{
  "n_layer": 14,
  "d_model": 640,
  "n_experts": 6,
  "experts_per_token": 1,
  "d_expert": 368,
  "d_shared_expert": 0,
  "activation": "drelu",
  "moe_layers": [1, 2, 3, 4, 5, 6, 7, 8, 9, 10, 11, 12, 13],
  "router_score": "sigmoid",
  "normalize_top_k": false,
  "routed_scale": 1.0,
  "balance_loss": 0.00038,
  "balance_bias": true,
  "scale_expert_input": true,
  "init_std_router": 0.0204,
  "lr_router": 0.000713,
  "vocab_size": 8656,
  "norm": "rmsnorm",
  "norm_eps": 1e-05,
  "tie_embeddings": true,
  "optimizer": "soap_variant",
  "lr": 0.00147,
  "beta1": 0.95,
  "beta2": 0.95,
  "grad_clip": 1.0,
  "batch_tokens": 65536,
  "seq_len": 2048,
  "train_tokens": 921300000,
  "steps": 14058,
  "dataset": "wikipedia_en"
}
Below are experts of layer 10 (counted from 0) of a mixture-of-experts language model. Rows are named router (the router's row for the expert), down (a neuron's output weights, with its number) and show model dimensions 320-399. Each number is 500 + 25 x the weight over its row's rms, rounded and kept within 0 to 999. Numbers have three digits each.
Before each expert's rows: a language model's description of what the expert responds to. This comes from a sample of Wikipedia text that the model never trained on.

# expert 4
It responds to: Function words and verbs
router:509491521502521570478492498503517500501533484469499488502536473482511529476483497478479455531471511487496490520444451524495518512502515478534512512487481497505484497517512499488460534497516520535527489527480505516489450539491504489512542574
down11:502489552490528540495475543500512537485505521506501511500499493507512548492519498506507533494491477502470494499485525489512498516440489545509503583503493492484547487501518508499550511488495492521493562491539484483470534558554490493535504512
down12:479491520532477508463495478499492494498513492469493494514489519472480517476419467487475469457522503498498499494500517491468517515535530392499461533466492462516501543460502481498507508533546473580484537478508446477481523517529508508511491486
down13:552514482495513528505532495503489508537483511513505485518484552474471493502492477472488493490529495524515486495548481503493528506505495497496460475530537503513502471498506466471476517485509490496459476533544490505447479459526488472485506456
down14:463473512461515465516484483505476488503498499487499526528504480537558516502520495503508498499458467463498512496538516505499484506449519433459503515518527509495489506481463519483534502481493513499538495509531491502520499463523488469490530498
down15:554501505481542492514539505519508493504495508492453505534453471476536498491481510487498466460494469527505508444470474516496480552436510482477505525499501490533502459497553528489514494454502484526515482490486491478475472483547493522519494480
down16:499477484487539510543509514499507532503499497511503523503511494471516489511495467533481485494493469501469568496455481528483546523505489422442535497475449534497480521475506489499522519500458456522491467526507498496506488486497516515506451490
down17:544464467467560530518491490500490461534468490498524463482520479484494513522512460504484492524506518527525521512495498512468508471495461509526511484452464532471484469506483531495514486492519492519497475522524501478500533492528498487508481506
down18:486510536518541491499527473535476531514515516513527535509508512522505523435475512510443499510497528495481515487502525485481482524488488406473510542482517524495483552527462509489495465532496492491513513475480541479519503483487492518484511533
down19:552504487472502481524522480494534481437483496494510468529510491498534479508486493511491493498504493492467499515500509486553522533502524488506480509512493548523511489492500542494521544507469482515487473492459471490507558470488468458514500532
down20:507506514475511464573475477507500530448495459507518466469558507461517500538552552479554478457519503495534533486506494491486495548483530479471477496496498565489487483496484488486500555489498482539487451514501533485531471506468463482486487553
down21:507519460511491470503505506500495496551497504483482477491481497490507504448545481476475538539507546504506497508445452478510468541531472526444455513473513527484552515510480478494489515480493518505480517504528480544504518532477487475511548470
down22:474469458516474508520481475502496468486508445549497507517540489523449535497510495491528487490502558527488502538504477433515524505482509484483477473463475514463492479544486501437501509469534552474530496522496536508490456534507497497452497474
down23:445512495509510447533472511469496474533499502510492509501499494468510555526474532495492481512496501471510525495529490556508511486531480525500526522523485529515418488549529509503478544469504504500561510522488516530524496484505488512469498537
down24:537493529504446511435466497500543507537535505500506455483519519508434486532529501516472534491494485504505480500533471466493495460471516393506519469518500485513485503478487487497491498523512496485475477523550497485457508501481493516502453486
down25:499518508447506483493512495530548542447506464554471535516484484523490560480542499523497514514474469544492517477514510501491518503512492488479473514481557464498551518503520508493494507509503502496511502537499485530450512536542495527538487510
down26:457501517494477502434497481477508539473493494475501524523469534527488532495475504536489469508561500509528511502466498492529470495563501496493487465460508525504476477490494503503487530512485462511485555481484486485491513478514528478469484523
down27:488504509540506523535512529475502541564509498551524502528514520463448485477511516491495533497546507473503490482546478461467487476459497530474511476448490486450508496494479516462506517550532486508478529514459510501494523442494514542478497511
down28:502507501514496457490495493501487529534518490528536511504512533486520476495475530484494526508436510518505461477524520514509585484510467484484513526496458514502493488512474504523481487524517538474524531496496491458521506506449478464503525515
down29:497523467507519520489475496480473499509520517467518502505505495492525523533470490497518533493442533502477487497501474473474506453451553489513515483537491513513446502486465549496509512471524569473492478473526505458510517539496519551494512536
down30:503558518510494475478457513480483527519500525494518525548479473485494480461458498516482490488488510552492498540511498501523480502453475473508502469527568473501495511478494486551519463529493500528473541499469507477511521525468544505478507526
down31:497497544538519457506511543482494506511526487533500488490517491477512524462472463468497501458527493477509532498493506521476473501497516534550448468485544528513517517531532540511515511500453548486526539508483461500517535510508500500501481474
down32:517496520502467495467481518514500492533499493500465505522492481466497550512456501553498473476496495475506485512497463475433497504517504489524524458483436514530552504495478491471502511487523530503459481514495467477530479473449518524528490484
down33:514490517525534507462460505497508492556521493533514478484536502487499527466519524518489509490473520488552493519493520455517503498506516516525467507515496515532519479527465518506465477525523501503454514527455514467462525508483493471513457499
down34:530496496519412514511503510497535474539502498479521465512483522531522511511480488494533505486496526524462523497461437455514535501541533547496504469496519481474486520461528510498511505492529505475502523484554445534486492559485473459495474504
down35:495553499494500512499491513524515517501499488511496495527521506524507497471470461522502530507494557509478537459509493489531491486513507503503507548521506441506468508531454526464487503486524467476500486484489481499492509496447529521523505484
down36:551503442525483509463524467489501501488483528448490490498466504516496497515459516463497498522543506483470494517485483482534478512487531408459475494493536517531472473497520475514498544503538498496498532498460498470464509502505523479530511510
down37:521541493487471517506486474511483483510464459515498447483488460464516523527551504520464455476536501512527483498509543554534496503506517470503498507520508481490453439529514496525507524492510544476502518459491484508484471498502499515484554491
down38:535550533452541496498507506472492516477516515536465519483477546510512474507517497500499518475521509499487478552505530473510485515480500508546483520508490490486522504507491517506511481474517455441527489478527505483560484510537498516515532523
down39:513499504481544522505485505517490476526515492459495464486465521511544530503487506535499481519538519466455496520516540534507513527477550527523467538482517499518474545473507494472498479508513530496497484496462459495475506476519444533502504515
down40:483512531498484500540467530527495501535502511483535515476508499466503488479499506485466460491501499487493514492497503471521486536491541480488474472498538557543489505474472510463481525500513493508525479478534478517517501545531511469485516511
down41:476527486516516502487513497474500467486501492491482475501513514535529481487470502515460482515520514554489493489480510456522522502492522507514521503475493501506486518487533518537501507512476544488534530518525490514504478519489481451519505546
down42:504458462548499463449518539531534488529539500489482526483541491498486547492505512516504496548523536433496495487531481531491481483471500484522489528506498508528536506527531546540518512491487525503507467497496487496469491527522518462469456514
down43:506519460500524492405499461494482543465498509540521466485525516465459499479500481509506465490498451511531424488519453521557499524485547512485479494544493550500478479532564501479506510500501505536509524529519471505490486483513491485475490521
down44:535470474509532486516484555475501436486510510484490477512517486470496490448537527466530457439487471494463503473541492543504492465493494479504511491481531506511485504482511472481527483513520493501500512546493507507451532530507466479498495516
down45:479510513519498485475464471545484510499511487494495523512507479538532487541518482529546491497505526513536515486505532505485520529509561431460502548536485490454475543517484496525550565517508511481491472534510486527501522459501500528514490525
down46:490477460513511473480535498525489525488503562536492522517490460529484488489518528502437479514480489483505495507516504478466525488461505527472487517514472498474525532504440493508506498496517521479494479503496488549461496465538498518476482457
down47:492492496530523480551515521494493557523464505490526486517531530514482512501481514539508524471496478541511503550511453497487503538512525493524515492463530478520437529507447500507460471466522468550508500456495495501510493481525477498544488496
down48:535487432507503486498467501522492501448486466522552449490515527516514509453522552486512512493465494519471520498491515513507526486543489526505509527505499462498521488518536494521462512485454481474526469510523541509513557513490462512437503552
down49:506509520524493515453476485470509552488509499507516515494493505496489519498500524504539491468544500528497549511481504492495567501546539426458530491490439529494476539481460510542466466512509519544506478493514474488477486572527503517494488477
down50:497517531517530492460515473524501484515506500505490503488483557458485479477519498522494495436501514521438545484512472482514494488485498448518495534480508496468515495470530508536506517497475508511494467516527457470509471481494543514437511518
down51:460495530577501522482473500505475494496508471486514475485456488466499527504510510491476493507547473501499531471507518520485526500496480520519528474532503525500515520498510502502533460490501487500490474478484464489477502502529469472514503481
down52:476510458507481483487451486502531513504487470527492535494489507526504488454518504523487530461510478461501497525490489554468502512517491492555495535525541489513502462507470501525509525506539464537488489524530543510522482503479538479489470489
down53:495529441492509502469508517525509525482521471496530456517509501476473529483520481512536485485554520489466471515493547525500482496502493572512478517497542497535500447484454526516524519510507513493477494542493539470496535516517457552492470498
down54:525467530525525486467499450486483516487493468476478498511512530494510485456490475491454476504496483494519498499499523482474477469482465490517528511504449493488500514479450525509502490524492503471516511510515490502510534501497549509493503518
down55:498475516537505529450477521491484523493541500480479470496512502525476471550510509524506532505502541509484515498498482478487522487472511472513519463484514463435519507520520496485505505482511509489508481486503479463511527495498489468502536485
down56:565472515498496496511462478508497509468509508496470476556542518490480452515527513486501496497484539464463493526551519490524488519469489597509485478543497487499524509526515437541528519507552489473494454493463527492475485492541514470471511520
down57:527511473493490457507482533536492525503498490459475495511464501531489551468486444474535510486503477526518504465461507503484537495493498488495470497522512486494488506471487539504462525476523490481507521488483498515510536484515495494494526517
down58:458530468505470534515514521515461452497451468482455542540449463511513519482502488515488494501493489499489473485483542483516502478445466474499509494495466499452462461533499539501520470482524496503485535449460533502487483448508479519450464487
down59:534460546490438520518523484475524506525484490490512494473532507494503527434515458533518525492484502531512490511512480562492530499506508576526487572490460472533519510487475491496476494519469464490529483509490515488499480515503549496510511505
down60:513519534478559463472511489486494517520488493505533495498519550477505511527493528471487461513532492500527536507526478532504445483445456410491507488510531482465522489491513556474566483508481484480492471497525497497530496466470550495504468519
down61:502497513515503542493483497504491494519483499460488526495498483470532475486458482479504495503481510508495468542460448483488467475504501393472484446473496511486530484537503502532519504488488500506487509507484502471536489523535463486501504469
down62:496505504463556433484523484515543464513507522500490533500485501516473456454474537517473543503521523484504482474510454543519460543509494565510489503458491506477501492493503520488509480512494524469529527510525568554472486463520520484498442496
down63:472462482501489454527450517508517513492506513491503515490482549496478527501529506489474480526502524559529510493503479501495532505501504457513463485472468466483507516512481469497483489505475446523538479502500494491522458507494489501496470502
down64:452494476494469492509512515504484506506471471461485518511547515493502522498497541529525529508532496469502506500530546468507495476454511524492508485510519484544480516507569502481542465487484490512487476480499547489500487522478502479470503513
down65:494505506460573510468527462508511514458507502515474519509527471488535479459536549500484521489463522454517518509543474518508489468499503493514487534469448477504506505497554505519500475496534496496488513533544473503541517490480485522500498506
down66:502477482497431526486488518530462523484548557476488482502455470476545473491514515563509550532490489465483517496505485501574533483488574470483484486478508489470471515448503520502495493483497533504500507481458507468460514492484492496521559526
down67:483484463475444498504501508509550523529508497526465494478505493508512539510539435493494520504538496503531521493517484510492478530528518493494486488530547497544504527494540525508483450554499491502518486482515550521510455522475498513477521520
down68:514519532504526499534502514510502482515478488423476507555526536508525483563520500477472526497498487504484463500468507518507471516512521554424533496510491488511490492471502468482491495464466543461531509511498538475472481523489539510555431454
down69:538499456537489478454521519484507490512508525537492487496505505534539511512506486496489510518476535497469465487492467507483479512487494576553476517499491531516484527502524508512503470477498506477504504450490508524491524451467475488489536492
down70:472476466528477472516452520511523501542521472504487512501484514512498501486532538458543516481493473473523487520457444484530489479505491577514470490513488493549529487490527472484502465496488497544508475554514498484491553513480530474530500508
down71:511453510510515489504469526490465555465495543508455488473505513472532528492514450506495493527518462475513507471485503500503484519520495520504478516488481481501532499483489513449502527501495509474494541443482514511547524493488544510463457450
down72:485507519486513446513504502506509525566512486532497495488496529501522447505546531507487496502508461498466514448525483500489535515501501454487532553495506446528483544536502481472524538491517451532479497493530536504504527496462538540484514518
down73:466528455487512509481548471514551495464517539516510492538508509473521527518487505496509470485481543486461489488436464540486497506516527469488470552480482496480463479519507488502500459501521510489494511479523503456492527511483509523478518515
down74:475474528554550523505481513499519484481492470515485497500559480463469479502536494527504540503487491500491504523522529522498511533479531468520528503480519526497511532533536464580530506530469458483502500450507500508495460494511497461518501479
down75:477510505508487462521495467518477517531451522514486551510505497521471528498509491507511513520502481528448535466487505511525455433537499585470518476498508533520482491459468539517501477540504521513478474517454502528508463507524489470498532499
down76:495532500505492511458515480547488475507485533481507466465473515534505483490452511461520463522486472505494491503543514495500583535488500485503501555477500524515509516487489500490517532460494439491505502491517543523454459488467566514478479538
down77:508516514507533457501541535501492493485532527492509505498520538495456494506474504548487495507492536483489503516484505518484463509523554581508494538470532514515426552480440494516527508504475455493470475504496518510507488465503478525502485477
down78:479559542446473444505483497480412519502475518521454502524513496490507488521483493573471496484506471502494552490530517454499495536498505407526489471510455478524492530472484510540510496502541498498504514448461546506517462527493477465480502507
down79:511456525513506492528539547449511488467481553438473485501489525476501503530488476499489472533489539479518505473524500489496495475507496490540514468544556436528492519484497470537527514453472497526548504476507457487513469491489545437474534484
down80:497491503522528495555537508498524495509478449456491509542450493479471500543497519532506503495555496535498505506488542578502516500505566444504495510517506479512474489507494473508480524465497456489503543487463458521476480532552491466537514459
down81:455524492506490497466510520488479495535482489478509497429485487513500468495505479482562538465498531493451489503473479530525521510496512530480495480501497473481528530532467501546499525505508490500513463549493524514530510486522482451472501498
down82:511513478459492556495495494522491491519497501457532554453490556511547509487497479478524503490484499508524492524515489496536505503496531478509496559509484471545524461489512527469542517532499521486521542489539511511487474494507500509468501524
down83:507528505474462485456462473512494482461528516554538473521530511568535478492499452520514472519531497457531498466542460486496522512458486516506507514498514534477530454489471485533543516542486522530464500492485514495455513573533491470494473507
down84:539530517528500488489466496512474509510451519505515527483494499496480477499532492428547512519515509475518537515493538477523515480513480481503538493520477475499486528514465560497471451476543476519540494514478509477515439503516478501496495559
down85:495541505497508504517501497490492524492517502527506508488475463495499476512504506497533511510503454523507520475486471480477506483446462427523531540494499498496480508483508460484498504474504473485470494538475506465502532492480480484531501448
down86:487484513519560504502475522527490506528521500490461527513499527507479532485516501479504471514533544517482491552470520496479490513486470450522548503519454508516488498519564490469442526496411495494497485495504481470480527543489484479470524506
down87:504495504564513534527502529536471517535485495452483482447501522471526560543508527528503561447534537490485538543464539512469489502488463591499525473482488516512476521562489542483513464538473483510503544505486523459541502476482538514510506510
down88:567482473502522494538517507449506490498506523491479477494510525507448504469491534509471516491504496486454553521513526517518524538516542450520457455519468535547476475545511467503481513519473500500505497503543488437520525507527481473521471537
down89:522483516497452481527488508491492496511523500533490519494488494501529512476529515502478484482521558494504517454535474518505447513472514506527511473476494468472512515451475500528469460533515500530512469485495436477505482492496484497460462527
down90:480535427505533504461498463533493493513485507475490505482479557504466507501501511465497520493491476505584538517486488471486490457497489450490494513480522538473505511486501500498501541501535486452483520520484497527497511503482522505509541465
down91:459503465510459488493515482514525525499476486484478501457491492507539532520529479529499468501518480505524524527530489490522486543504528416480535512522494500507517455452494493530512549486502538449489491504515487516502488521451518508466532527
down92:542515512504507486522478476508482489498497474514547498515472536462474496489522468489487530518558510521470507525510478485523503484506496495443480494492515496535498519509433505525484538500485530525498494478547520502505447490512510469482516502
down93:528515549490484538493449459470512495518521463534457467499497527535508484524511483531512527494481496530472506499528514472508512500460524533482473471466546516502541449489476535491490506515544479494521520426527491491460510476514498457486511530
down94:538559519530532532483512483499482507462460509528517497514499542527508503521471509528526525465512478499477505548519505479497531463529490476475484440534472478477496502531483485501461484531526511488528527507492579471549500438517496502504484504
down95:528518493510478494524471487506504489560494471524512481507504509500506496542501509519442482532503492510474482519498481506486514508476478498493515505543511496547475512463467469474524498465495523511503528517499516446486507476482519525490498485
down96:483483515515464509497525477538466502468480470485530530477522480527520551564510534461532461495474518485536489489526494506517498499487490532501511514511486475520489544528498430475478494487514470499542485494496480511552550502484502487513493464
down97:497461529503517454535493471533475468481497466560538474488521495532484503510491474495487461510505514495480488498521475473471482518520468467482503503457530496495515509511514502482490463497489499538516516506523471488472472445493483513495486506
down98:501480516452445494499510474488472550480504491453478476518481471539486511471497459509496475486477515478518492519491531523499475518512500512523541503485508516480538504477501515513498503501480510519487496520518500513511521464451494502491520529
down99:522532470540560500482559487513467480502500519520482519493496469469450484503493509507463490490495527532463489485479525519466492535515469502480486536470516499472478538492484517530533450503486472491477506501478500523534479485517494474503564461
down100:545497504534504500524518500517501513518492470490499481472489530463489459505481473520499509507476499507536508483503504502462501526481471504508537509524497523501478541493446523470515533529518464528506507529494518524490551498499502540489493516
down101:497454510512511506503509499473492499476470550548487498509511542518515518472514543516429492492473482532495467516482503489478494515483501493492460530443473489508524498536513569467506475487496494480519510493483487488516537478451463512526516517
down102:503534468449519518465450478502479485496455500463494523502494541529471510469514506539496502517454518486484497510432537507487446491490520505505496478464482481464478495525514546511496516463498513468496506482527476504451531466490506512516502553
down103:525487492528463474469525447496480498517486479492441522495514491489483455537516508513532518522456508538504534443507507482528447515518491439523473491476499490471525485460525486481466509492457522550541510456534474525482515470461495486527521487
down104:507481503494494531511519497475492539488515496473455460543470474507470549477518474491496475493508506513502537476496493500499490519479463532525534512522508485528498500471517489477444502458510494501489523474465491462500476481524462446519471489
down105:496479535503503490492490497512465507463519508495525454515511449481494558526482446470460540478474515526564500522485479506486520482495452440525522473524482536546520515476531486495520502518478510511529496477532513524489520525464434496507491490
down106:503451480527494518470464510485507529522497516487462475524469492453486462548509522487532529502465485504532484500506484496480501487525527535520516507504482501510517477493548471482476551451524494511491475521469513498535508543471492513473531538
down107:484507498481469530482483460486479478497492503522461502484505576523434476496469507470486528491493479528503469476466484515432486506520468538457492527515514450500504516525502492487469521528483513490534541511484493496504534514491482557496462494
down108:538512553508487498533469490511516519542503490471521493514533460485522473525499526482546483480519499525531497500491506521483535513472507529506479529523460471486470500489492514507494464499506490499485483484488500491480533483480484530494489484
down109:511496538527503491506462493486525499518494510494515486531490501463458498479536496478503524490498483529463507515502493538478505519509483496526487497514482502544523522484495505479527495511479450481496443504491518498488486496507481468479538452
down110:495449497526535508541503478478536482504497494419487490472463488519497466484493483477528509492470468485488517497489527468473431539502489539487539511524528523477525525517541518462489471524494493526481530512538503484510485479499518513509494499
down111:493465481490521486516517486487467496506484478521486509486496510475528466485517523457488530523469468492457488524456505470514471505475525499464504523533541521459515428533472514529548505488510474467510484503522432486490485511505488455510509492
down112:512477457478501511482531499491504499474454493470534470495487492494484512522487440498492523521468493488478524500489495494491525528505480478450443480490543472456485508484529450502531468508462512518472490475503492519518478458541527524482505448
down113:468495485487447531513534466520486513514500532485505529525512484552515510493506525492552498412540536523535546472488517475484490450488475478496499489489517488508520459493523474481511490523504482475480503471549482496490562512504499486503515507
down114:475495539540499521502509518453483485504489466494514519504511492515488525489515503479514472496487545465534489484494472479507500523522423451476491517573490490534491542516511480519486486495478500503445516463497494522508488466523536490470496538
down115:521534513444468508475487505514511439443502542506507460524522521499512491535530519499502574484503456475483513506544470537461515499517447530524463474532452517498486522490461534448506514541482496493467505509478463486476506496469494480514433499
down116:507490490526513498471486502524480535519499524523511524486515563530503479465501475513486509538446518492451480489447524497493504495453569403476481556527475475554522483546485505498492456518503479458494478473497458514510504508480517470461490474
down117:520507517521441537508486462518505479517534524488492480529478482511480476486563523475473505470472447496488493487507508536510501481523501528478504486509577513536519495492474487483490498505504496500529506461535484479489474485510510482477487531
down118:485529439550509497446485533470482508505511486504488529454490488539483488475512484510533503475521513463491482505507496508473459527513478492479442475501484454541531490515508559521485464492490485473498549523485544564477501534501482478501509525
down119:482509520503488502495484491515497517495505540495506494516476535505492513487474515508505461487500515473540475515492536456484511514490535601552498546504524502523497519507455482544510508526477507508452499497511477483482501519497495515514512508
down120:471524535479506497472489442490476472493507498450503455477514542503552468468524501516532475463470478485513520460519519497476466483525457508507517516474444499519497489531524525502505497519514476498501486532506478486504486526522475499542521511
down121:442499558488509557474510511503533475506548486498509493507514508526493510506524481528535561504496492478482470489546460545510490517502515379529487493512516490535501459544480514501496515487518517509510507518494529457536483470486462491488513519
down122:481446500501462531503509536472507491465499508485501497558514515482534543498542516482526505487487484490514500518499521462440504517541510530487501498523466505458494496482547491489486464497521502475524514476465512503476500486522498530547484445
down123:518466472494532509479491515528492496473487499515488473543492512528514497492496478459520523493512480533487521505527535494501472485531485476532518472473478462485538518502489543533553500529522484517539509499489474493493480545509463524553463515
down124:511505496524488519518486493540485518477531498464474483490485496455480528491530492486436485519523590521515445468534524527500476502512542448491524478468473543510497507501488509468559509481450480527534519541513496521518505479502482480481500512
down125:497488476532436522518475524458520534498530483488498528527514497504507520441500529489486483495486485503513477515475518465478550482511544520499507539523500530475480496506524492485509457497550531496518482503499526545477492512551559524503488483
down126:509481471538506489460523494506524490501526535503503478526481520504504522525499460495519496491507474499523525528491530467541465484498464518499547524471480536467446539461526467491485525507503522485504529467478486494515447514496493512512516475
down127:495488523484484462459498484477495480502534462502493524506516518475463470463513516500500502501501470484503446535461494512476491540496494498480469465533541467508509486511488482484498429506480460481521456495583499529455511504487497495509485457
down128:490479487514513499508482507495489468514451475482467476507520542481515484480525494488484492479477488493473465499475464449492485560541492464526480471538479462507504491520514430485515480517513465459542478534490518490515477473490482493471552454
down129:515494472512510511473509508524543495521505466552498506492467520513507493534464476530467483531482543470514483553494464471450506491499470453485525465471500525482495497479509536483487505515505483503485528493498522510482483498543534537516534484
down130:438506537515508494531486534515446484478500518537478522493491475495525504536530494497533530457518537500529506491531488541495481496516511464499475505525479501483555498456503535475463515488443521527498463503507493504492441532490483477529479498
down131:484488569487494478533472478466479538524517522444522486477489519529529502492510461535515516459502506515492523534525486508501536503504536527473464520530515583511465520493492467475506466462494494506507519513504513506531482496488527500507485498
down132:453466482483429538489527495484514513488503471481501510547521472456536548512479544518509498484504473500519505506524529479496471512492505531541492501493488509501519484484511494498479498492539515532502507503493448499496445494516506497532496520
down133:523505494504459496522502500495455519491493489495530468503543506515498483536509503502496483506483501527525503506489484470524460545498464420505493496491548482468523518496532500499505469504516484500516516525490486515526498514508474565511477499
down134:518507458456502487493514513492471504501491473521494479493512504516518512514541491494478485474485495504527493474501465516489505509508468505484510483480515489498524460512514474436502535491486472509495464535528480547510531475513511482530458510
down135:495530487463510522546503547542512498477517496572481502498504530511529545506549472489438501512508497511469526509487503478529495542503472574461526499538515525450496495484518524464522512543480470490524503483516512507439472495496498551496515507
down136:468514532538493507478480501456539472495458495497491522502516489478517457489505519508542521489524527494515511482518489528499543493514485564471448465471522471509480465482491509568503495507491515530444496483476484474522515519529472525455521487
down137:512545489447479489461522485484533496480534528434467489518508504506490479489508506494539470514500514466465498497510548526522508474493521488519500510500489462491501541478481529541521546493453501482498471493501479469441445515503530515477520544
down138:508504516482485483471510486457482461517537486481510491508514543507471520493501499541450521534447508493557508528528544483466517494504478468531500515508476471535545510503545507526489552467492483525541498503526470509485504538501455456494479473
down139:520470472483486483523518524480513499513468510497508463501509504527501541452476466515504507495454502466480550483538504483436497483506485444557508492479480529503557484545453476453485556478502506552469491447553491472514484504527493506505487463
down140:513504493523513518519491539465541464481511469535470527501481491557496521498485509474503522472530520479569538543493550472482522535475500498494520477538514509478557456474543505535515498512479459502477514535530488522498499520494447525492508521
down141:514512503513503527495508530491501455468513535450502534511479502519497463502509520524499523477486523491501508520508493465528472507458477411527479505506555519516487543498495485514491543506524481540500484527554503517485510447486525504515489471
down142:474523515512492511475512532476515500540536483523511483518506495517464510496511485528473533456478510499502471529549541496525477547490481607467487437512481458514487491528518530484499463509495498515533470497468481528540455503534500524487505527
down143:497544486510504517512537466538475473518508542460458497496506486514487509470502459512478522479504514493508531550533510502507486487480522489502487478516482461521518521543489524504484498546518466500504466507540505477558515470499503504461495533
down144:497480496492502498550490494540521519490476497471526483552529538493519518472513487520526506501512490531488512484543511488512512455513530543476509509508483448496488499499509522496466480517498504538517501534518485482494498548536492494527499532
down145:529542489485521512523452492483504496530536555502461439527465522502493505454475541499459507519504502507481503542492523478530491487475508533522491533493509521496463525523496478495507504526503524498520508460476494520499502491508526492476485550
down146:482517495487491441507519474469479506480524492497455520503459503485526489501517468483493515529445545546497479502500473489531502519497495524527482513496502508486526449495489524493498555530514511498493471540479532524479491514474480493497473526
down147:466516488486517473491528527514452529455530478511482497512522506514496481514508480490520513494487472514514520494511499481501527478490509510504493497483487461480544499520518504510516531489489473507510543537534462488455495486497525512497512474
down148:520499478488522490537503502475495490508468441511492516482531485499498536451490496511489540503474531533521554506534502503466455482525529412534471471511505503484506538500502490542464499509518533500533503478548469473491525519482561511539544492
down149:546507484473468481504497490540514473507477495514545538503501481499491507483480496515525489500551488488543549545489534478463540512447544497536562487476467509483560482469463498476508525489502469488458540524495541480504564475511525479465517485
down150:507543494527492473528497516541497500501520499479473480516458481544472540477538462434515491518519507477524454433490493482464507500474531479534477506496482525506489507514492524470494478448505531513487524502507517527475488495517451481516488497
down151:506495510505541460499543476483513493520496494486488517496505485456507496520495521521475452517486557521529507512528467485539469516531508508499511513544514520450458506551504454471516493541498515497529515487529522528499495535528457466503471463
down152:510538509443496507510497514506486528452502512482511483537512507537485471557467478481501521506516494492513526518541519488505542514505506480521492485497483542467456502491475495501518502496494511539513487461506487537507458481523551483506525504
down153:516448481496525485503502520505475527468528520520512495485495461487496495476487529538519533519496503520504437469464517553522534540524511547506508505509519509470526548489487498521497506459502557467460495506491495526526479490511451524515513467
down154:508490531494481491517474507502521544504511482530487463531537454549472499503474502525466497551518539481508492510492528483489509517516507480495526500506518511488492485500491498499446512526517485491537465497487542481522470473506532548506502494
down155:488513514505519510518482466536468496523479508494481507540502472449465504476572502489481515481504484486453500467503473513495494495504514508466499500509498467492500500482505495564493528470495505515563534475499482479501489531514497551494516502
down156:471512462518501538538511557498505458509470496508500529515503494466505500502492445480486539465498498530493500467518514474507490502515518550485433475488521454482531479483492494484490521509498528535497505509515488472498488501511477507535459460
down157:522504480514504506485517518500510499499509479508504479494475522493523484516461479509555532498498527504513490485464533523526497494511467477498485507517500504500513430528494528467524472527493508549509507519481446493558523543477520477473474533
down158:492544496496528518497531475516530482513500490496482517485549512477465497509537536480471442500491492490513510545477452489505519485490492419532510522479472540465502509480484509452466468512472439555474488531467490482535536508510524501500480507
down159:528478503542471502523527512502507511484495509520514493523491473512495522523515534530485455506517493500489463521510499550542480498503483520507507532534452504499464523545492488524514515472499450485519487534476541472500547478535480486486467477
down160:497478522503464507521509502487449518497506510484530549516482499558500524491472503536554487497500563540517545491471463513502495545537524412494504522510515547544515447469513509531502519525495470506502496483530497496454495495508460507488467511
down161:490512497515490531503517463491505523517505516490540519499496502513504490472516495495517501473465479528496474505517510446466489517481456534531511552446459478497512501499529476536500471522492522485482501495493515473516488493511468463492499437
down162:514456529503508484498509488528501499510497482471494483524539500489467483499498509508530543518473542465530529506529482519516520458527504513478492504520482497498514473509523479479514520514539514499486481534496490515529468529519502462501505536
down163:493506484510503479467487477509502513494489494457465483504489544465530501467494496493480498489533543493510501470555505494513462553455496462480517468547521494502523493487523504498467503519490471548474465546473493482504513512515494470493476478
down164:494495500476520507477520470524500492471504478532483541479468523506497494504490500479436528552480499484509507479501514528531459478496550505513508514479535495515546521518536506491526520531457477511462508526471502522511561469478545525496502514
down165:502515538502521496476501532507515504534463471474503518483512469518519478490480507503475515474503495504498471511449502525526467470479522505526462510505508493466478541496511505500472434491482534528499525458539464483487490540523505483496469495
down166:487514496533474537497508508523556530490481485487501492487504526511477492470460511515514486486481539522509517485479528507526513510520488511529483548493492454479545498482502507522517512519516511477512492538494490482498481473511516516517538527
down167:490472528538500484513474499453466487490528477508492503443512505510463483476505477485530509553482503521476504482488516538482462500526540479513511550472509542530493530487505472478470484520471498487509494496509487506537524521473538523471514500
down168:481496522510510479493522470478502479483558551474519488490556530481519509540518524533520504484528515466498520506498474487510507477503506509522501532484482545576492525506510505522474469561497491549498482464512456513494564487520500502569500522
down169:548497500469519450510496511517505496486484543484517500500464496464545540497474507496497509512502531500521508510491523489516537513500495694491460470489520501493484510487496534478534570479499485468465452467489488488477527513508505512499534503
down170:528533555490494539476512496500488518505514505465496497539498478507458503472471471568474490525495507522453491516512477480504529531463517622478531504529494565549505493506514548527478489511522533529477501496503509498473470475508485523539500503
down171:474521477488451466481515515527484471523507508507467506460565470527495473461454518496521471513452525507475472516487490521492516517485501493569468559492484480529500548519495515486528499516515514491511482482467526537516495519485505506495513497
down172:476507504472518512532480461483463480479497505474504513493494508514495491471543477525500484527494536502499506510506508493517485481481475486482484474474496476528521513557523506505519507497491529491498518506499479502479536478529507459520543547
down173:475451491470481460547501534542473497510488488520508517532477492485501516499498491505519492504512473520502502506537517525521520503520526476514494561469459476555531518463498556517499489499479435503479478504513519488498480489516492511536499522
down174:503524499537507497533478494500524505565463510520494491507519488541463503489513520504471487498494523466472546477501472504507537474512485413449525488465465489435482537513501489500507511498549515471477503502528503518525503554478523512490489483